From a checkpoint of a small mixture-of-experts model trained on Wikipedia: 8 layers, width 384.
Below are experts of layer 3 (counted from 0) of a mixture-of-experts language model. Rows are named router (the router's row for the expert), gate (a neuron's input weights, with its number), up (a neuron's input weights, with its number), down (a neuron's output weights, with its number) and show model dimensions 288-335. Each number is 128 + 24 x the weight over its row's rms, rounded and kept within 0 to 255. Numbers have three digits each.
After each expert's rows: "comes before" lists some tokens at least twice as common just after its tokens as in all text; "mostly gets" lists some tokens that are sent to it at least half of the time. This comes from a sample of Wikipedia text that the model never trained on. Tokens count by the router's weight.

# expert 18
router:136103137110155148149165135118125148090139158133130147144149178142126139093132165140105090143099127131142123105100136118166126111167136073095144
gate0:095185098158096140102124139152135118090092146142099114141133151143116107160099118133117141080105156147095124140139124114106145169138116135123130
up0:148125068100126144121131134114160142147099172086156148126129117125151090102122131100130156126165182173164132132093138126131144134107113145080093
down0:103139120119108157118114107154166098115175093079118113126104124111083161172128136137103119105111117133091138132130130141161155134142151167107087
gate1:095176134097135125151124087121125148171123103125126125142126107154152153116127102142107126140119111158096127091123142086105115161125152125129103
up1:093140141156156136142109122119186153119113135136152081126119172096140115101115122097131162145092124117122165114124172128177141115133107133124089
down1:155161146109110102109140112136055124103141103114148133126127149137143135114115090124139153167160106127105114156143134178131114163142136125099133
gate2:137092160089112129188144145124101113068124156144130147185092143126141125150138142113150114171105144112106166154134152148125119088141117121094173
up2:116159115150126144107132113118104137175134071121134096125078136125088069179098111091132110094137083115126120142136110122158099119119175136095131
down2:114101140094139173172144124142081095145115118151139173147145137075149086132132099137115131118102119154124139125122102094124116126151145118143164
gate3:150066140121061125147166080152122108163089137129135121116113166132101134120127136142111127107135166110113124114158128122128138138120133159148111
up3:137128123175148127117129111114077113168090144170127138132126137131177121120126138157091123168178085134142155151119114136153106148143103111146147
down3:135116117112135162100167136135115129152147152130131115126100138096130120103152141116118102153125096101146122127153181124139194101143147113121121
gate4:126156117132176170136118116102116107151111147138145090107123160140118118117097133113134103106166143138119141158138136141135156133114119171153155
up4:165131114147147160124106151107119132119075138115132100111132117129100121121133095159127112141163110143162140131097126132173170139119180134073122
down4:126129125122108098105115146131167153149088148105119123113142088119122124121135114134167124151112141132143183117083084115141101144146132168100142
gate5:177121132127110094126159112132103143106143134125149161155147122090124080107124149160106140117082124090123143138122155146103115111140122101149147
up5:105137145145160165154117144146139107081143080142148108096099147087121151114149155083140116141095128131138164105147126158130119099121114124153124
down5:102083101115118124102136105190151136140119097127134140112113101129090099134157072125172174157118084109072090084137145144145132083118115154118093
gate6:082092125131161125154120129051159153150110106132125149131103097098082109166121098139177107174153133151112132127155105124102147102093130124152140
up6:112180127125136173088165110110151136092172118156078115131117121107098117146108161102153154142112132136082194137149135113137129124071145142111110
down6:124146130131100127098103133173139154123109144096122143142149163134160135107146102124092110152163131140177109117113118164141136170128111115174113
gate7:117096128113119115100094165119119159160155114138116133147131102126120120140119147118133149093132137139149178152159126160098153120148096149107157
up7:137175135170131156127144074129121096142143147082102146165112105131152097138116140118117142120147147113131157124150183145133112114133137130116117
down7:128138145109066117168125141132159106127142133088095110109136072128147095130141179146098180090108129157133133141084134118089134076139167129144109
gate8:144129109152115125140115151152160154142101151128119091103137168115127154105093121127098121137089132131147131084169165132097165142168113149143171
up8:112080141122114137160107134142103122112147141097136103101099097102127108133125139115113106128132136114119104111106135083146139124197132113140147
down8:156167127108098115099166152146160138117100123160155095118121118085152138104118140170111113153140122133103093115123119094114104127116087114132163
gate9:165128145124127166088174152106108144121142167120177141102100143104114128094098190150111160153090139097100111145131135079122089108140120152160135
up9:131149191113186173150134120150168156126139113114105116094151094104117097126144121116103094124142186085133122097122119165112116198133127148162169
down9:134129159153148137139136159126117106098144120110114154108100130156180174124094147091094114126124146121116093133094127117152087114116116157152067
gate10:166114154169102080164074114130096185124176115077086138142112176110169165141158147140126125138154118150130119149063122174147148124126162135135122
up10:130097120130146085095140127131145109153131114128077085149114150130165127151139083141144143129107119134141133168083138106120133134112126131094118
down10:094132104090090139123119145113118104118142092122115103141111114127143150146160125098146089105151092133112104148139096092134166150128160119137145
comes before: " | ", "–", "; ", " |", ".", " | −"
mostly gets: " band's", " Hur", " Egypt", " Afghanistan", " Montgomery", "atthew"

# expert 20
router:091143094133099097125076187133143157135108141169112143144138115129104130134159103082140098176142100133145127140154165095149111132130088122148159
gate0:112142103152121109147139100138121144127136152161159107139154153146165124117118146163094125103179106134112103148136116134154180132141113142137163
up0:128102175153142122107160147120130129150126165126149116105131155095172127169165168122123131122136154148097096151155167121153149041136056120109211
down0:168113118087209152121139109135082131157121105118155111122104119131132100143136102103111144161117105116164131113109170058150145185145157156119129
gate1:124116141117139112142127115103133117117127122143083155117108134051167147125109158134141112134159092105131130106122136115097149105122104150106137
up1:112080131144124115160166145142103103127170130096112103135143116145155134149101137131087133125130082122145142112134102177128127130139128130144130
down1:129135145114133090090115162137089125114162138103114149104122123138130139117156174115124121123117114144096117115158159095163154142114166105129116
gate2:118105133150108165129127109145123135192113124134095107130087128138124144117150142119161169175144162112122164117126147135092132124140167162114147
up2:094111168085108142116134137147133113124147134101129125167124081126131125124118111113121150138156130106112145136104114124140151117131140162135102
down2:134143132149117167167083103105079124141161181097078112149093169127110141166128193120140143125079118144117096128121115112128129107173142114174112
gate3:143135119134172133150086168187132141116156116120139145086093095139146184093110089146159121133109123096175126114136115128133098150106133134125086
up3:153139115099147159079098183133120128146126121086138122123156148147102142095088119153138146167167097135065127138146112129086156182110109073164108
down3:108128141108081114106136122113146147109168123120108111107099157120111146163178110129115116142112106128140103118158119119124139126092100144120176
gate4:103094127071119134109106122154130167120128076134145134155137159136156140138104138105115158146136141117135154184115142162094174151148139108125121
up4:134099138151163141120142113104145131145137151156131113147134097120115136122114088088112113148107078118137142146114116157075172184136119175094124
down4:149111158110162163137122131131139125161096122143154124086142121111123134138128081093132147159122128096125136130065149128079145099124151109119124
gate5:151133086119144133163134139164119135146112112108153125116167105136084121109150126145109138142152182117142162147164118115094161082156104082110123
up5:103117120109120153110121112114139122118143163133124161069136124169137139128118130168116131079105061149085128149153137079149115136176161153140113
down5:152159130134135138121136091092134147120146127127093154132094134142128131163136099131102081090177127138125130110104114097139083115133105153148145
gate6:096154113155154126126119151133105111135099133160142138164136117114123127158157144120127128113128091144154120146138090125155125068120158108104154
up6:143127132142101141120134129141152137095102160172153136147111106087087149149105132155150096120163118136155096085101118097179121122085150113150145
down6:116135153130120092154148109145147112178128114120130080125134125148130120156130113140142130127079165092146148117139146190106121113114101125112140
gate7:092087092092189098134122167094114114117139143120123143083130122140145109152098093164139113106067132147147127111146133098103163136128162168127142
up7:144119151130099142136164110097142112150126107138134141122154112128126135069162140135128140178152105142113135076165106066125117116133126127141132
down7:101150117113129113105146143081127129131127096126112109092117131101148127142155167121144139162137149141109151131161135106104173112125117152117092
gate8:100197164123100142111155115132111133145115124154111157129144156120109166159143129115143152093153148110125125106120106125097172092081161127127153
up8:163146121106151156087121089127111139139147129131154115146134084129113145130140127157146122116108126133163098113132153128137128107146125094144098
down8:121147104099099150122130100125136115139103089140147175118137135133144162150153118134096130113123148119093131205174136154168139146165174101165135
gate9:156141146146122107148106180161136167122125116102136096174111119131124110093112110082130110096153123091170120105098148147121146166073102130153128
up9:099105163116131154091105091100098077092161143121125152103157148139100096131101116107105112126136165125147146165144131129140168168136098140134101
down9:138178152165140124125125103124141118127134139160153117117180170136117156111096149098127133109131156102154126140100152115145153143129138166171126
gate10:158086159064139154121138167177146127110131106127126121072095135132114165128149140158134100102073157143136121110123112122129125139110139122134166
up10:136125118145115195152096096104090117148159097129093146135120128096223102109120103169120127134146177068094149101087149151147118132151116149158120
down10:156155154130115134087146104192118101103109141128174154099107131089134099153090162124156137142124146106097115140119090102117172103122123119160113
comes before: "\n", ":", ": ", "\n\n", ": S", ": B"
mostly gets: "==See also==", "- Born:", "- Country:", "Scientific classification", "- •", "Personal information"

# expert 26
router:153092134112157152123161151121128135120140150114142136132143161137133144107143174116095098135123128106141137105088123104161127120184159084102141
gate0:124107156168106134138142152090092133124114072162107135078098138108192119144128130140102136122107156145133143116152078145148128155151100136130165
up0:134134140162119103097129120102148118091113130136134147151095145113122109185135147172106153093175117110074142074139129071117127097102124094098129
down0:098137187172150136132132109136158149116105114122133165135119184148146132088089144108140122121178115132073154144114137091127079119143138133148125
gate1:122131131106083114137152124158183129089110106128092169100130106113095148115136117135123133157118154079060108162134129143123094119132188107093112
up1:163141198158075129127088116143127139089131136123151126094105114150090160137120136165113145140158148134128111123141123155119135159140152109157139
down1:133092115093082104127174106092137151111116153156129140148105111149117127129094149162153161110144175143170184121116143168144180109143148101133140
gate2:132111115086161102116161120146118135115152120176132155135099104125180157115121143151153129144131151143165149114067077157132153126139111153122077
up2:125074109121105149131170123132096120098079148124097159119102128100151108116162166128107160121079100117131125133139114136093123107156116113141090
down2:130123102167131144104171087113137140162103119166133112122163110084144125095135133123148111132117169095149149092163132089138116092114126167115106
gate3:140111151125105072142162096116057152124111127098100165100126114074154159096141094165167168130084128126075151108147141116099131074095111118122097
up3:109126137114099093123086129135141102139118183152165104118114158095123114102127138134106134146158116109066134091130137126142122161112096157119112
down3:141086161124122154111143094117116125147166098122143131172148092105101121105143117116118128105141147164113121124098124137083122087146109070145094
gate4:125104142139143106157121089131146149065128164111156087092127153106108140129119127126100141118116101130113122117125154137155101080037135078074163
up4:097151126103115157114101119161131152095130134132114118106136136161111129156175108123126133160102120073102117104138158111108139125151128120124103
down4:135124115138118160141109134162156114146135120112178138152126174131107136138161052144120144115124140122113157103143140124123148151094082135137115
gate5:148106147154120129102132150160076124119148096128136127156167155129165104142093119105113097097120142135121108106174145121139134127138134165113093
up5:122174166126128166109144120181148169090111132123171138117107132089104097105094139112132092125140134095172112119051153127086158141101139141165103
down5:107104131110128117162095114128128167156118126107111152116108125123106144164140104130145138135122149130163136078167095117102126168127136120132110
gate6:119127136155107130094108136130120191115119121133120143155158132155100147149144128137110117162128159143080143126087106114130141122084130139110130
up6:116085139147121148111148165135162112173130117115128107084160133123116113095125133165132110166111093120146117142177141149163137151096142127111085
down6:106145135124162156085135128142095110099089106183156100143118137161089127127143153149127140101120128084113146112105170150122144088168126085190145
gate7:142180136109131149112143155158118092142135148150110150136152098111119101136148113123099140165156156119144160115140090093140101132115056120162084
up7:139138095111135128147122126160116129135154120130166143137098115095105146142147095090146147129146122133151111156155164129147138115117098124106144
down7:135141128114144136108113127095132180134106132097102071131087143113131174119145183144123086159143092133111103142135117087123149090126162131129146
gate8:132121102133103131150115141121116166166141140157148108123124155126132070151136103122060164119108116098133115169109129134140175123125123146130094
up8:155111101111150139100120145150147170145118116125177123129109116126073154160089167109109114136131121126141109133092125114092109152181161129127130
down8:124149125102135096121107147115142118111133148112111164101091129132112132114167103136091119141149117125161156133135114139131108118119157126132143
gate9:148173125152135146158123113133116119122123107133094125132108128091169112197116115164134093121145069076120129162141114147115106090123164129175131
up9:121127142107116118133171128148134125104143170136111084105157151092091145149180162131131117126119083133097156166117174089050119115118146155130147
down9:133135117142132150124105142138102090115153132126140085144147129134157150159137093116106133132172103140125159162134136150149148115138135120130096
gate10:118129068101131147137123127105110117147121084161129102091137111116095118132165158125146134132143093136160133157104139125133133140107077147137172
up10:148147136112159119126141100092158164097126136141101136089118120123126131124162124120150124168153107139168125180089147143118154172114119110078132
down10:146105144122164164184135089120107153076125142103108155112161137132138098176164154124118105133130107132122116151121173134148119133101142101169136
comes before: "\n", "0", " |", "3", "1", "5"
mostly gets: " | — | ", " | — |  |", "th |  |", " in) |", "',", " | Nominated |  |"

# expert 29
router:160095138124169111100161153147128130132136128127134138123132117086123121170159115157065168115130141142117138168154127123129139116146121116149104
gate0:171144158131111145171096136087104125154137082148163116112133105120113153124133123144123129109125143149146105129135131101136121104119128117162142
up0:120141187117112151122064163129138146111153115120154117156132112168157156129163094100145155125130147192138137122117133156078133110141158126139100
down0:159131135114161132151092142119139094134152096171137132142169172148183119144159106141089120126139133128104141138144129124115141157125153119093143
gate1:130121112116143127093127145151063100148165139104137120126129147140145114142089142110146162110174119139094101145113096111096166127128103125157159
up1:092143137146117117113134185120112115116110118134082162130094109135121140120147116155168134057124115095101067139142156085115139135129132117113113
down1:147101156138151121149113131145143082121077121143122156141094152085174142168193107132119102127119134150124106164140111114112132158108081138161138
gate2:120145144148059098154144131124147165130085126140156085110156122085110137116109128112129130129112144092163089174121151161123100151176098136081145
up2:111113125089117156149124143105133188124137131117167126099127092127132149158158138133141116115087141115173136183119149118178153150109117112140164
down2:141109132124155154116124123142158147129127101149158096113160130153142107169128105110176165117188093149107152118134151151128149100143130113111136
gate3:141094153140141166121140119136115159152147095081150145106154126068116133127116076083115094139088164158165108142130076082151137078084095160127128
up3:141113082147133130117115119086150086138149139138174107128118148138125170120071149128156171096123170123102136131135096122108143123080145124143121
down3:073115098121086119162085112134140189099109142103142137131141152149129143118104135132146157091086136145133116136110149123173141130124137079109110
gate4:124124142120100109114132127082115100165152122130117128079134118112075083098109100105120135170123154161154149154111067134086146164123160138133136
up4:130129134148154147118153118152094143081120084106130156119117132092110102131093094127105128127138109115162094131170121098129130143077168106175147
down4:141115094131163147090120178113149112157142118193124136113100094106113145114122159109100085141186167109192140094149090145161106103116124129085146
gate5:154109083113117141136133168147101147164086159133127117135132128145101099135121139120146137112117155125111096128096146105179103144119134113160124
up5:112120156171105121097138174095080172109101142153112152116128118134105182118137155165151102130127118098116186108087116136085089150100143177091129
down5:170086131103126111181134099182121122101149135116129141145149097116105102124117137144144123139119090136127118126132138090094154107108128122148123
gate6:141128157091149110148097095162132161125068057125190108125133115126141082152115131171113135111134107144145155127117119085094143132101108154156109
up6:103126142135095142137134114125146131168098062108089147173118129121165122172153132098117133172143111108126143120115178098124113122121154121102091
down6:150106146159095143153112136150119127121130075137128115149142109145126157148143123181150133131135127170132148149088118141134121151112138136129139
gate7:092139095114131132134147091112138122109142123090107110141095125158111144103135093158141113107144138164069107124132130104146083127108150128091113
up7:099136117100174152138099099177114134097099125109118164142114153097117131149162160167088140121133176114100124140118126137095142117101110119143159
down7:142132101139153119122167111152108140106105124108134120076139129155092156134139119125102131132105139113110158136142104119145104130120134122150121
gate8:102149136119093115159170151106154128104100108145127110145126152126145126154137161140113117093110133128106130179067122116176133167106146136131076
up8:108140109163128128166163171136112089121107122130141121141134122099117132141157159147120128132124142118129184176122121131129058112103129115120098
down8:127123111159107136099144111136112175103128132108136125093123141131125116138121141132160111151100104133113115138096108121101123131118144089123172
gate9:128116140104105139101125089112160100108147111088155109133136121158163101148146130118086133189095112168113130137117142097136143096149127173132122
up9:137118157094138135157139098142115150106097126107142154122117113147152145152149118138151134109161156120097137130166135117126099111168089114127080
down9:164115133121090113143123110144154112154126148149172133170160126104114105135086139126107169093090140127149179135126151172083124150113147106129146
gate10:118139115134122133122131142119163094118124099148123157164114175127107124168124128136116149117137112127117147128141171097164105127082127129118117
up10:144110112088115137101149095119129129110159113178160127148153116132150107097144074159148130107130161131094171076135125128131112127135164112178068
down10:122116129100119170148158120123173146120104160127126144144087156129165110132155138120110087128115128127130108129121144147147123082163104101144105
comes before: "| ", "|", "|  |", "| L", "| S", "| C"
mostly gets: " con", " Con", "on", "bo", "iga", "oro"

# expert 31
router:123121155099094137111113147138120121107146139135144156109116131111127127081092142120122109139122127108119110121110098135107147133161120119131141
gate0:173100166155155083114085143152134086123128118117117119123108136111105121118156142121126114152155187076105161094136091096113149146097107080124135
up0:146133092171152189140120146144110111195119114086129155117125101155131135098152118143090143095114164174114085138124115160130169152161102114125087
down0:113113141125133156097115104122147173110136163136101177096118154186134105113191157139122144143075086119119139099101128088141128096110082169134150
gate1:109132136154137096134142149089111136107121129166118156121165150101136100112102131150122134151135161109134110121142125104096095167115151137103145
up1:092125128138143145089143161134126153098124103114115141125131087083074088110149120137116128124129112139137106110128112122114110090104094090185079
down1:119086125139114131118171124089128149132130084105128099149145118085114089108094120085151127152119127091125144135145122105155128156156116080153137
gate2:087152113139141156144099124100107128118183094082087120139173137158120145159126114127126085115097152095132107126170102139121106098089179147067111
up2:097157139074122153122155117136138167119110121124113092114156117117150129131141155107151145114125124120130105126132117169109152131124135117175101
down2:090171134141134104174113103122108165133157109144116098108125135117115144169136101132128167096108169111131136125163132144144136152112162147134162
gate3:113136106146103142118120138114174143087113116109128155122153128129150123097170169174131098148166103141103086134186131112129111134111100132161127
up3:129155136105125068143135131108146091110153084179121152095142085133134134086107092121131126073175119115129145140127109134088165107107117191118113
down3:108086150137116147129163150147151144134147133124096128067128083131102124113136146139104137119121098135094154143102169142130095117115114155104089
gate4:092122120150124106145110185073122201118134103132123116088139103140150122150092176108159142138117115066147098121108122158091122153126113102170113
up4:122066160090149118127163172122109158111102156089118106153138099118157137138133150143119088116115112137150101103113116116174131141164185117116144
down4:145146159083124131110141107090138133158129139111129099122088100145156158117099146144144108091118110092130100124142127116082151137121124122096114
gate5:129144129130107096136160142144136154134106087167146126117122139173134098192155143139101116106146136132187158173173105130164098119135148141134125
up5:128130157160167171149066157121143130112147139132126122124147148090136124131147125104141111122135138135161129079110096132140121114153133153133151
down5:152146125128140120160138104115103098160158131116131127117074130099146150120109137135123080116136116191147141152138160138155108130126098123163097
gate6:144145080106137121136128121157126143138112126182139099119150128156124105143174166101137127135145148166119136149125122160150128106113134105120157
up6:124120108159132176150094113158109162153115109086097140128142152143131125170116119122096153134120089153115120101089110115142144134119091140121123
down6:122152098125169128154117154141105146127139100124097106130145135133145156102113111102116140134102102147111110164136119175104175154116157215116131
gate7:136142125120113127131147114146127132142093132131098112080115102150154138108120162152129067128147102096100126120133090117142131097139149122111086
up7:097115107111113154116148107129122166135121108099117129134146161157122142092112106130102145152140117135128149132103131193108111143120110128166129
down7:128139106132149099116142128095134129130105128138054112122126140155126148148150093139153108159135070105101112156129106129106144125149189104120109
gate8:143119158108155132127132148105131140164134145128120071132115148107101108127124190110086145120183127146137143123134145139143160125164159198140135
up8:169121130140156112146119096100109123117127171166047170152156120107161134116096120112077153124160099099160180087118085129135169133138104162114185
down8:117104103093111134140149141125160126141167117144115108118120109132111134160109149144103127095099138169138125136158118129129155152142179106150102
gate9:116143126102091103113128137094172119115118116104118115138116121131145147109124142099116116143105116106142122145122137145142122117135126123138085
up9:147135142131125097087113099075128160140096151116138092134154122086117108098128124156178104112117116178090126153122156139140141134137088139145157
down9:146093108095162136135157159159099116114113114131113131113174150124135089157178131132122176129113102173152137083136144125125129157152133135140104
gate10:110100163166126106116086113141128141075110116119173110115135133123129131140116157125123128096147151180153110165093160121108109148150102148123122
up10:141151107096160111148132125125139122134146161146115086165145146107139115179119140172144114194106134168135139149116131151129120116140134105116192
down10:166156077130127092106145119112118129124113138152145140141120119131142117119133120142134149123103176103132103106120127099105063113100144166159108
comes before: ".", " | ", ",", "°", "th", " |"
mostly gets: "200", "100", "400", "500", "260", "600"

# expert 17
router:110116122132147164132165165093150140109150132130152161138154149141120122089145154145093095137111126123145127097079142109157149129183119093083132
gate0:110160108133141144150158118089117147147137136142161112148118081120129161150128201164111150148131104113101179119126111103104108103083132139135155
up0:157098170105076163136095158120054127159105101112177140153110131148128128160155160113141095129155114164117158151115122128145172109169135101174126
down0:180130111138125137122082140099146122120140136185137150119150146153181100138134180098116160197156170132167104147114139139139177137129152149121129
gate1:125155095079102100105142135120160164155105123112176156152097092107095116176134146087114173129109132113138140095066146143158125121119113139090109
up1:134139144118168083129102131162090133156122132161133100154122120084104135122128126125136094094106081163135125102155099091101153116125119082148107
down1:135177122138135131139111113127170125100096145068132127119126102077135138102160139110105143158135115191162111104133148140142120136124140082162108
gate2:115135103146151091102096123096097125149103127134123140156121124125169092159126098151131087111139107126119109123123131164131069119126123136086106
up2:119140127135144146141136141107100132143146152103148102158137106116126154122098146068164141089103104141138113148110105139110108126175129099122151
down2:127145162135139133122132161131118137103113146095145136140130121066120101104135105106135123112152116153126169144168116136145137128166143133185136
gate3:104102149080146141165105107155143175108084107137091144128116103147163105119108103094100176091155138149147098171084119127138118129116097142151117
up3:108144154138123192160117116041106086110134100139132129126133109116143118139121141161092117158141122131182156102125151068124120153110168155132110
down3:176110106135148135111132129134119150142129132102113130167106122180150157135112125151141105078117106084109132126138103146141116127132123166110112
gate4:130116110120140087154157102110128119135106119101146110168122110101083146116138157105121127133116119127111137147117096146121097099131105153081106
up4:181117089096110121104151137125149159114131128137111159139138129093151120113113156115114134121084193148082076165110168145148103109093096151111103
down4:103197121149105128127123113099114143138137130140135126139145157098143088093156134100134120162143116142128110140108121129120129133132134129148146
gate5:098077142142120141115128102131110147093120160131115104156115125134120143146124151172126138133118085146142097126119119161082135142137136152156100
up5:134150110115158147117123096116123162131145128141100125135126148170115109102127097133128099135110155164093115114139151152150102126103127175121103
down5:127142105129152128103134103150114112129143169178148128147119147138127100156154145111134091152144150127149133104092128114139116094117138097085128
gate6:121174111153129126094176127145151094135105085097116153177130138094120139166131120105164148099148117100171148139078123139107126123179120122085105
up6:105123114130140148094131131090161138142131126125145171150134087178115159105099093122133103106090111136164097106101118134134122165112110093088125
down6:118142134120163130123116101126125074119182129099141119100167157094125109165174145092100136151082103141129090110182106089099115119116144140140154
gate7:110080122140101147121108139118135091116113132136124141113137130118088135090138139120131113100169123149160139152184111144105124180158089106139135
up7:104127170113165127087154110109153123148114144086083124151123074109115143135061128097096141140152124164131139131129119125138147117087127109071144
down7:072123143119129171109114151130152129144093116123084126088168125106131122176134137127138104169119121120167169109123149160160114169118134123125113
gate8:104071119125111105141108090106166161136114109147137125077114138109136161110140129128131116099157147086097103139112143117119103113118093105114102
up8:133144143087112113133141116119096129122162141092143140141118136156119162148117127113089129174142088137164135120120132141141162138160148136124098
down8:124152105154160121135115138148106090143155156125098117095139158162151105151150114162120134103152148111123118150151150099166122140126080093077138
gate9:092145138078111128104179155140108144125132136138158158152131121146162145158089132130119124131115174069134082103119139113122131129131129159131107
up9:159121092140165150102124176109129090155154105139131089131151129162133119104156066126134075104157126122131160105145130115121165089166152111065130
down9:095125110177125068102121153125140098112069143092097090122086114110122146139165134136063120148173143162161139102094100159172148120157100123067115
gate10:098117168149068149153147056131139142153141096106129141118110105139134159100120149157136106085109100109096134140106111108152156110130123123117180
up10:119095135106138088109127139147150109138122176184097118079147124116103133107144146123127107149114084137155102096150112110141111143129087122078120
down10:139136100121111146124166116123122120120153151165139176119093117093094115116179103106124125105109156122122101171107131132156128134123118106120149
comes before: "\n", "\n\n", " % |", " MP", "3", " % | ±% |"
mostly gets: "(s) |", " % |", " |", "|---|---|", "os |", "y |"

# expert 25
router:125130138105156117152139145136146125150139083113132140148151156195130109096118102140127127174136119124155133134109119132126079111109164150138126
gate0:120155130105145163157148130080152111139121094135136158119108163124140161061109127123141119154138155133115110148153157164139132140107167146096137
up0:107169152140126137138127114092122151105127137135133134101139159126112157117133117126172098094085109123119098121139159137165137111136153109137128
down0:116118167130134118113155070173156096141120120151117168127109098138121136138120057151138165138115068141093126098120132103113111115137154126129154
gate1:077139147174141115152101148100140143119128109132118147149130141073123194135140090138150098101095106114192154154097150087188130167156107122137158
up1:114128155129131129154102119066113141103120141139142140131193113117119161155140123160109131136162144124139110112126149195159170111157154132109099
down1:144131144178106122124102137161148135133172128109105142142163144143132113070076081135155128140124136112158079146138082150107148094165156156170135
gate2:095122150119136076144125131151112103109161102145127155074102129112109121108147125142138122122154087137078106146103134117108108129120149130127126
up2:103159117145127141148135110115098150135113136129175143098143123112101152113097121056119106123126119136118145146116091171135096108166140122082144
down2:145119097110134134121167107085099121118121093080159128127142161144136143158129126145120156113110117177137155129091158088135119151120157142121108
gate3:167114121090200133103109160134105129138142156156117144081107157102130118153103116121080120153086124127090165176184101134180141129089137138120122
up3:141129111149124122134081136114066124158138115125110152114129139130104140085190135081161094131103155125173083129130127148094114141148096100130131
down3:141131097112155107146119121099076139093150171118093094104080115142070098110121108122147095115127061145125120148111119171080132135124135116169118
gate4:111100138110151068113144149117142127145139166136099157183134121119135114147107142129201089144140100111091148128130105073093114134160134154106127
up4:106132126100133082147142137104144137165144110135116187163125110157156099120106164128148167100109115142132118110153128166165175143203186112110159
down4:133181161155109089118129117143106147108118137122121158133148163168162120132127131136079139107127115129084159125132104103111127113138140182110105
gate5:123125173164121139109071125122063116141120123112140125175137132107166105133124103135147162100106130135134103100127152114084154106118115105123111
up5:143170145086165107134143126109133094158151124130084106100123130154138114114139139129126116155101134137131181094137158151149125136088122122118122
down5:124122093108128135160107119151132155129097096154108155098105102155160139138110134102147130132123098125124066139126100153115122085109131115110136
gate6:093123127128136081108128135116140113104151136144145104137108149133142131160134144144143148156084111120119126113168142103127116122112128177101160
up6:138107129084125123148119139126179158139124141156110123140113120132091142148104134101141136128128092128107087119162112122159158135079103115121145
down6:117094105161123143108142111109116130099126150158102120127107162184169087102087125083131121111112133112155080100131120129089112126120127090148124
gate7:141122115150116145087112117114150114108195131121141161133165109139114128117133133100117170129171081177127116111148122155136123095136120139139091
up7:135159129154112103099149137103113165170135131209160145110105082137137116110150063105117136144117103086143161125156142126123142160143098104078119
down7:111095094171140111143118138094154145164103120058156124074160145117094141122071141115111124097138092130106121108096117123157123136090127118134167
gate8:167176119099108150112137122131123130060169101115107143117119124149122129141117096139108112084100124101165150154083169154152153156141119156102145
up8:089129152118146117149159087116133147159167137115109141094103127127130143114140112111150132139100133102138141160130120142125107151113120101110142
down8:129092160092135140180128171127170143104143120097134103130134114118127132093112143146124126111148126120115110112148106129111165156158138129109127
gate9:105123126142127120049152136157085083140116101091099096103147097112103125148166127112114156121126154146084141141087129124143128077134111136075156
up9:127083097133105146143099158163149119113106115113155122123124139098131124173158102172118145114133138125085144079159127113151098131125160139155119
down9:153106122120124106117115109153162158136150168112126134158147136121108091081127093161112118121130111126094118143060131124128189128112091131135114
gate10:133122083115121106119115151122161124127126144124100184086146112148133129116120125118111144127108116162128128130127105166158173164086121154111132
up10:104115144150164182081140127164102166090129105129103131089127153154104142132121152132134139130122131119127134089082115095112120157119076115124168
down10:136169165153090093178131116143128123146120139128086137116145109156156169123109109109105098085161131111112158134086111149116170164169117097114090
comes before: "1", "2", "0", "3", "4", "6"
mostly gets: "–", " in ", "/", " and ", " In ", "In "